{
  "d_model": 192,
  "d_shared_expert": 0,
  "balance_bias": true,
  "router_cosine_scale": 20.0,
  "lr": 0.00276,
  "beta1": 0.95,
  "train_tokens": 413600000
}
Below are experts of layer 7 (counted from 0) of a mixture-of-experts language model. Rows are named router (the router's row for the expert), gate (a neuron's input weights, with its number), up (a neuron's input weights, with its number) and show model dimensions 0-191. Each number is 128 + 24 x the weight over its row's rms, rounded and kept within 0 to 255.
After each expert's rows: a language model's description of what the expert responds to. This comes from a sample of Wikipedia text that the model never trained on.

# expert 15
router [137 114 124  89 144 149 149 120 111 113 157  99 143 147 172 115 128 205 148 117 103 132 126 136 165 135 120 134 130 109 118 151  99 117 175 128 145 119 112 102  85 133 122 162 130  97 135 154 127 156 162 115 109  96 101 157 125 143 160 142 159 134 142 131 109 136 100 154 161 114  93 160 119 125 170 167 171 144 100 150 158 131 138 135 132 119 169  84 154  99 125 133 110 138 119 132 130 124 163 163 135 113 124 140 125 100 130 135 137 124 150 118  75 120 105 158 105  91  93 157  86 108 134 125 150 164 110 140 152 149 147 166 167 139 144 118  85 140 152 107  76 146 151 163 134 112 143 134 153  79 134 103 138 120 113  98 144 123 163 139 138  98 145 159 174  65  97 140 136 143 109 122 162 151 100 127 156 145 167  98 134 135 136 107 164 121 160 124 152 121 139 142]
gate0 [145 100  99 102 114 152 150 136 147 143 182 114 176 148 105 126 167 149 138  72 106 125 125 140 136 135 140 141 123 123 126 197  87 132 127 170  75 102 161 124 190 140 144 110 139 134 118 165 104 130 114 123  91 118 109 162 123 141 144 139 141 117 100 110 114 139 191 107 125 126 140 109 132 158 114 104 169 106 154 115 136 165 109 127 153 163 144 114 156 133 116 100 105 128 125 146 144 153 109 130 124 149 136 135 147 108 138 179 112 161 152 117 142 105 111 107 150 137 135  93 151 144 130 151 117 162 124 134  92 145 143 155 159 125 149 143 215 135 174  81 155 103 114 159 120 114 145  94 140 128 123 136 123 147 106 142 129 128 131 116 126 129 127 109 118 135 115  85  99 121 173 133  81  96 136 172 123 109 136 144 136 151 133 114 116 152  90 127 134 178 132 120]
up0 [109 116 124 171 121 163 111 113 105 100 153 142 140 132 154 102 117 148 120 141  92 110 112 110 155 100 153 112 132 150 165 127 147 118 162 109 119 138 109 131 168 145  81 106 151 135 113 135  92 109 112  89  91 149 158 115 145  94 117 107 141  98 124  95 141 104 112 159 113  76 131 108 129 149 151 124 126 109 142 145 135  93  98 130 100 112 157 125 136 142 141  95 103 116 146 148 121 164 191 157 134 138 143 109 175 123 129 122 115 130 122 123 137 144 117  84  99 121 116  76 128 125  64 104 141 160 122  93 134 118 107 147 146 126 139 102 117 184 148 135 143 127 116 159 142 163 140 117 134 176 101 152 104 138 119 146 147 133 113  99 155 148  85 111  78 123 136 142 118 111  82 155  48 163 118 140 106 129 155  69 146 135 161 130 107 133 135 128 165 138 124 129]
Words inside titles of films, songs, albums and TV episodes, often after "The" in credits tables, such as Love, Night, Best, Story.

# expert 5
router [126 101 166 139 117 177  99 116 139 105 128 138 149 155 131 134 113 169 166 119 166 112 136 133 143  94 123 149 147 117 139 155 141 119 131 126 157 106 110  90 142 150 113 142 146 129 133 104 123 165 122 107 105 100  97 130 116 127 111 129 123 151 113  99  98 171 126 163 162 123 157 130  83 101 149 159 117 135 123 121 103 165 153 136 128 101 163  73 136  95 112 128  71 128 110 123 103 143 122 123  99 134 140 176 115 139 144 150 123 107 156 131 103 147 133 162 119 138 134 148 119 116 117 119 138 149  69 133  58 126 128 153 103  91 136 125 122 164 172  97 109 123 113 114 145 109 155 111 173 123 181 102 136  39 122  95 166 130 122 117 116 113 158 159 150 114 121 175  96 117 166 115 122 116 113 144 105 120 118 161 128 151 134 162 167 132 141 144 150 114 113 110]
gate0 [ 98 107 138 148 125 133  91 154 136 133 121 106 106 132 122 111 138 107 101 110 129  85 150 129 127 112  90 121 134 135 142 103 143 117 128 133 169 165 105 101 126 125  83 108 151  77 118 105 117 165 136  96 147 102 152 110 178 132 166 106 172 140 156 108 125 115 129 140 136 164 120 133  97 133 178 126 149 116 109 123 127 170 137 145  93 154 114 137 109 100 170 153 106 167 129 109  95 143 139 105 124 146 115 139 115 138 116 106  64 155 142  89  87 132  83 121  99 100 104 178 108 156  73 144 128  89  79 113 106 134 118 128 130 116 130 110 126  94 134 154 156 105  96 126 157 146 164 126 101 150 128 127  89 135 129 172 132  99  97 108 155 139 153 101 143 149 134 163 101  81 165 106 114 143 112 159 157 117 132 100 143 114 124 152 131 115 181 133 108 135 114 120]
up0 [120 109 144 135  98  82 120 127 121 144 126  97 150 141 129 144 119 136 142 112  60 140 109 107 111 124  74 119 106 117 114 115 115 112 131 153 103 123 152 152 107 112 112 150 161 108 169 127  91  98 137  92  71 140 133 165 113 133 140 141 142 161 112 115 173 169 133 134 115 127 135 164 157 121 123 123  84  96 127 128 166 160  99 111 110 104 152 110  91 108 185  97 107 131  98 100 118 111 144 127 108  88 111 138 174 162 116 159 132 106 109 112  66 115 139 150 108 130 157 150 151 109 144 140 127 149 136 144 118 118 154 111 128 178 103 126 143 144 129 118 101 182 131  96 118 106 137 106 109 133 122 103 120 127 104 137 117  89 140  89 102 144 107 117 122  80 145 133 119 114 137 144 153 133 171 119 168 159 154 147 178 134 167 144 150  84 123 119 156 125  99 166]
Pieces of non-English names and particles, mainly Romance, Germanic and Dutch, such as de, von, da, La, Leipzig, Santos, Supérieure.

# expert 38
router [149 115 137 120 143 171 108 117 167 149 153 100 147 105 147 163 114 147 104  91 140 125 126 106 165 138 128 139 147  83 173 120 114 121 119 124 121 121 134 103 110 142 113 166 140 137 140  98 156 137 146 103 133 100 110 141 142 159 118 149 148 171 150  95 109 109 112 137 165 114 140 136  97 120 146 137 150 100 126 138  99 119 134 127 156  82  98 130 135 131 107 136 107 155 143 132 124 158 130 130 141 141 134 140 146 126 150 162 141 142 128 133 127  91  95 159 122 136 127 140 121  72  79 131 154  96 113 125 116 129 137 189 117 137 177 126 159 169 139  90 122 114 173 127 137  93 104 161 132 124 177  89 171  99  93  98 143  86 164 145 137 125 178 163 153 123 176 114  87 157 153 133 146 131 123 159 102 151 162 115 174 110 133 150 146  84 144 165  98 146 111  94]
gate0 [145 122 104 121 156 124 113 109 146  81 124 113 148 121 153 150 149 105 129 116 105 153 143 148 128 180 105 169 180 104 128 112 128 134 149 121 170 134 153 140  66 129 160 103 144 102 115 104 141 130 124 153 114 140 126 177  72 121 144 127 115 144 166 137 123 141 135 127 171 149 121 139 152 124 155  94 112 130 117 119 175 123 114 153 105  92  83 128 142 104 136 124 191 114 126 127 135 165 126 108 129  94 144  89 127 104 113 115 176 107 137 134 107 151  89 150 129 121 133 136 138 129 119 163 109  96 118 116 166 175 107 199 133 148 140  92 131 125 147 131 138 124 117 174 139 135 121 135 164 105 127  86 135 140 159 143 173  92 138 140 144 197 122 130  69 114  91 149 111 121 136 131 111 134 118 147  95 131 118 145  93 124 104  97 155 145 149 104 119 114 118 115]
up0 [110 123 123 128 118  83 135 149 107 126 178 152 103 180 110 118 112 141 124 123 128 100  80  90 177  98 119 143 110 121 147 128 162 106 119 168 143 123 136 121 159 152  75 123 115 131 124 130 156 101  99 114 115 108 114 143 165 145 165 127 154 117  77  95 145 132  88 141 105  82  92 128 102 137 123 131 137 150 129 128 113 162 112 145 129 154 140 163 125 146 121 123  42 102 129 132 118 110 141 145 113 166 145 119  96 138 151 111  99 136 108 137 143 110 128 121  93 162 129 126 126 137 131 135 118 195 134 112 130 115 104 115 117 104 109 137 167 159 128 159 122 125 166 154 134 129 159 135  89 174 100 141  96 130 132  99  87 164 141 141 116  78 154 162 163 179 158 138 162 120  85 170 126  98 101 120 151 108 154 134 117 124 131 140 131 102 115 120 141 138 116 146]
First pieces of month abbreviations, place names and given names in dated tables, such as Jun, Jul, Mal, Bud, plus date commas and days.

# expert 4
router [123 114 115 133 165 127 131  69 138 112 155  97 163 103 162 118 157 128 152 143 126 133 164 127  87 144 156 116 143 112 137 110 146 155 117 133 134 154 118 107  88  92  85 179 126 136 124  81 141 155 165 120  97 125 120 143 136 115 150 173 112 114 121 165  92 173 145 140 176  88 161 132 123 134 143 123 124 157 107 116 117 150 110 126 138 113 157  96 174 131 127 117 112 128  85 163 129 127 101 124 101 144 137 142 115 117 141 161 132 131 165 128  91 125 120 141 126 102 115 127 142  69  85 113 149 116 150 130 153 106 142 174 155 116 151 128 118 188 117 128 111 117  91  84 113  91 168 112  92 133 114  72 105 131 120 101 120 115 133 173 130 141 149 146 156 135 137 160 117 134 173 125 152  98 125 137 142  94  99 112 121 135 145  78 167 129 139 138 150 132 130  94]
gate0 [124 139 143  80 162 100 140  93 124 125 128  76 137 117  99 155 153 140 103 140 114 121  95 131 141 131 130  98 158  95 124  99 106 106 108 147 147 142 117 118 155 168 140 111 170  88 167 135 158 128 137 136 180 151  98 121 136 129 114 123 138 116 132 124 110 148 152 131 113 159 148 191 127 170 100 157 114 106 132 134  98 114 179  94 145 148 121  99 146 113  98 133 171 141  98 149  87 155 110 183 118 171 106 128  97 136 110 171 109 132 124 169 103 130  75 111 138 116 134 123 132 119 150 165 161 138 123  86 139 100  80 140 149 132 130 124 126 158 115  80  95 146 109 152 129 139 160 137 106 142 156 140 147 113  98  79  99 145 143 105 110 107 142 132 135 144  90 128 123 143 142 117  76 139 139 108 130 123 122 138 109 141  73 134 128  89  89 131 111 129 147 134]
up0 [112 109 133 139 170 111 166 157 137 148 131 145 173 154  75 151 144 164 125 158 113 130 119 131 106 114 149 135 110 131 100 119 143 106 130 127 142 138 144  95 126 161 153 165 115 114 104  97 123 137 147 140 126 160 171 117 131 102 135 157 155 130 156 138  79 153 135 182 132  95 110 158 121 107 104 122 131 151 122 133 147 140 139 147 154 123 101 135 133 140 132 142 149 194 122 131 142 132 102 130 120 124  83 147 109 170 130 103  99 137 125 183 122 133  91 120 115 120 171  84  98 132 115 120 170 119 116 152 120 124 118 137 175 137 131  98 127 163 122  79 130 207  77 115 155 117 143 120 179 123 140 138 116 107 136 126 137 109 132 150 144 146  96 192 186 136 123 187 104 158 146  82 139 143 105 145 136 140 138 156 135 139 123 125 144 115 119 135 119 122 117 147]
Word-initial or middle pieces of country and place names, mostly before a vowel ending, such as Indones, Croat, Colomb, Gu-ine-a, Ug-and-ans.

# expert 11
router [ 99 120 131 110 142 170 119  99 151 119 132 114 138 148 141 120 132 147 165  95 135 128 162 136 124 168 111 161 134 128 107 128 145 114 132 156 122 118 142 137 108 125 113 161 123 140 113 109 116 144 109 156 103 123  47 157 114 216 146 154 140 134 107 109 118 139 160 126 139 114 136 130 103  97 177 125 120 122 110 149 126 150 143 137 144 143 127  61 126 103 143 161 120 144 103 122 141 124 152 158  79 161 135 115 133 101 124 147 122 158 147 149  96  91 149 137 128 143 126 156 135 115 116 101 113 115  93 161 149 141 137 118 144 130 163  88 127 163 136  97  87  96 111 140  81  85 130  93 153 127 150 102 168 135 145  92 157 137 175 128 146 173 145 158 138  91 131 160 132 113 142 134 158 132  99 176 103 111 155 118 121 125 151 139 188 108 141  91 117 115  98 132]
gate0 [133  89 109 135 157 139  98 116 157 102 140 129 125 154 189 110 123 119 153 175 106 109 123 134 159 176  78 164  89  89 154 145 187 166 137 102 133 134 115 142 135 118 132 126 146 160 114 129 133  96  95 164 128 111 136 139  97 137 141 141 109 109 150 141 128 108 152 130 115  98 118 106 114 150 145 103  92 152 128 140 134 150 132 143 159 140  95 145 105 101 150 128 135 137 142 131 167 129 140 147 112 126  87 114 152 178 143 119 148 127 157 107 111 119 126  94 146 123 153 177 164 117 115 119 150 114 105 170 141 165 157 126 124 142 120 143 152 179 149 149 109  91 150 142 143 163 145  98 151  95 130 125 133 146 130 103  93 129 157 133 159 174 129  95 155 130 127 112 135 114 127 178  62  75 149 127 146 116 108 143 114 139 132 149 114  87 121  87  94  90 115 138]
up0 [111 100  93  69 134 118 114 115 104 137 114 115  80 128 146 186 127 134 111 109 112 114 120 110 142 145 102 134 138 102 137  96 132 130 135 122 134 164 175 123 102 110 104 112 120 144 140 172 136 134 110 122 103 122 129 160 150 131  74  99 142 119 143 139  81 125 151  90 153 162 133 124  97 100 135 142 107 132 147 205 111 154 150 141 119 111 130  84 132 154  88 161  93 133 128 104 150 152 140 127 136 123  92 127 149 145 146 134 190 139 116 192 113 131 120 117 126 115 146 141 107 139  91 134 122 131  89 110 172 134 158 115 151 136 136  69 145 110 136 137  86 118 178 153 146 145 130 129  94 121 152 151 188 128 136 111  98 109 120 156 123 124 121 100 159 133 145 143 120 156 159 101 108 107 144 159 113 145 112 137 130 153 114 140  96 121 126  86 124  68 131 127]
Articles and possessive determiners starting a noun phrase, often fused with a preposition: a, the, his, its, of a, as a, is a.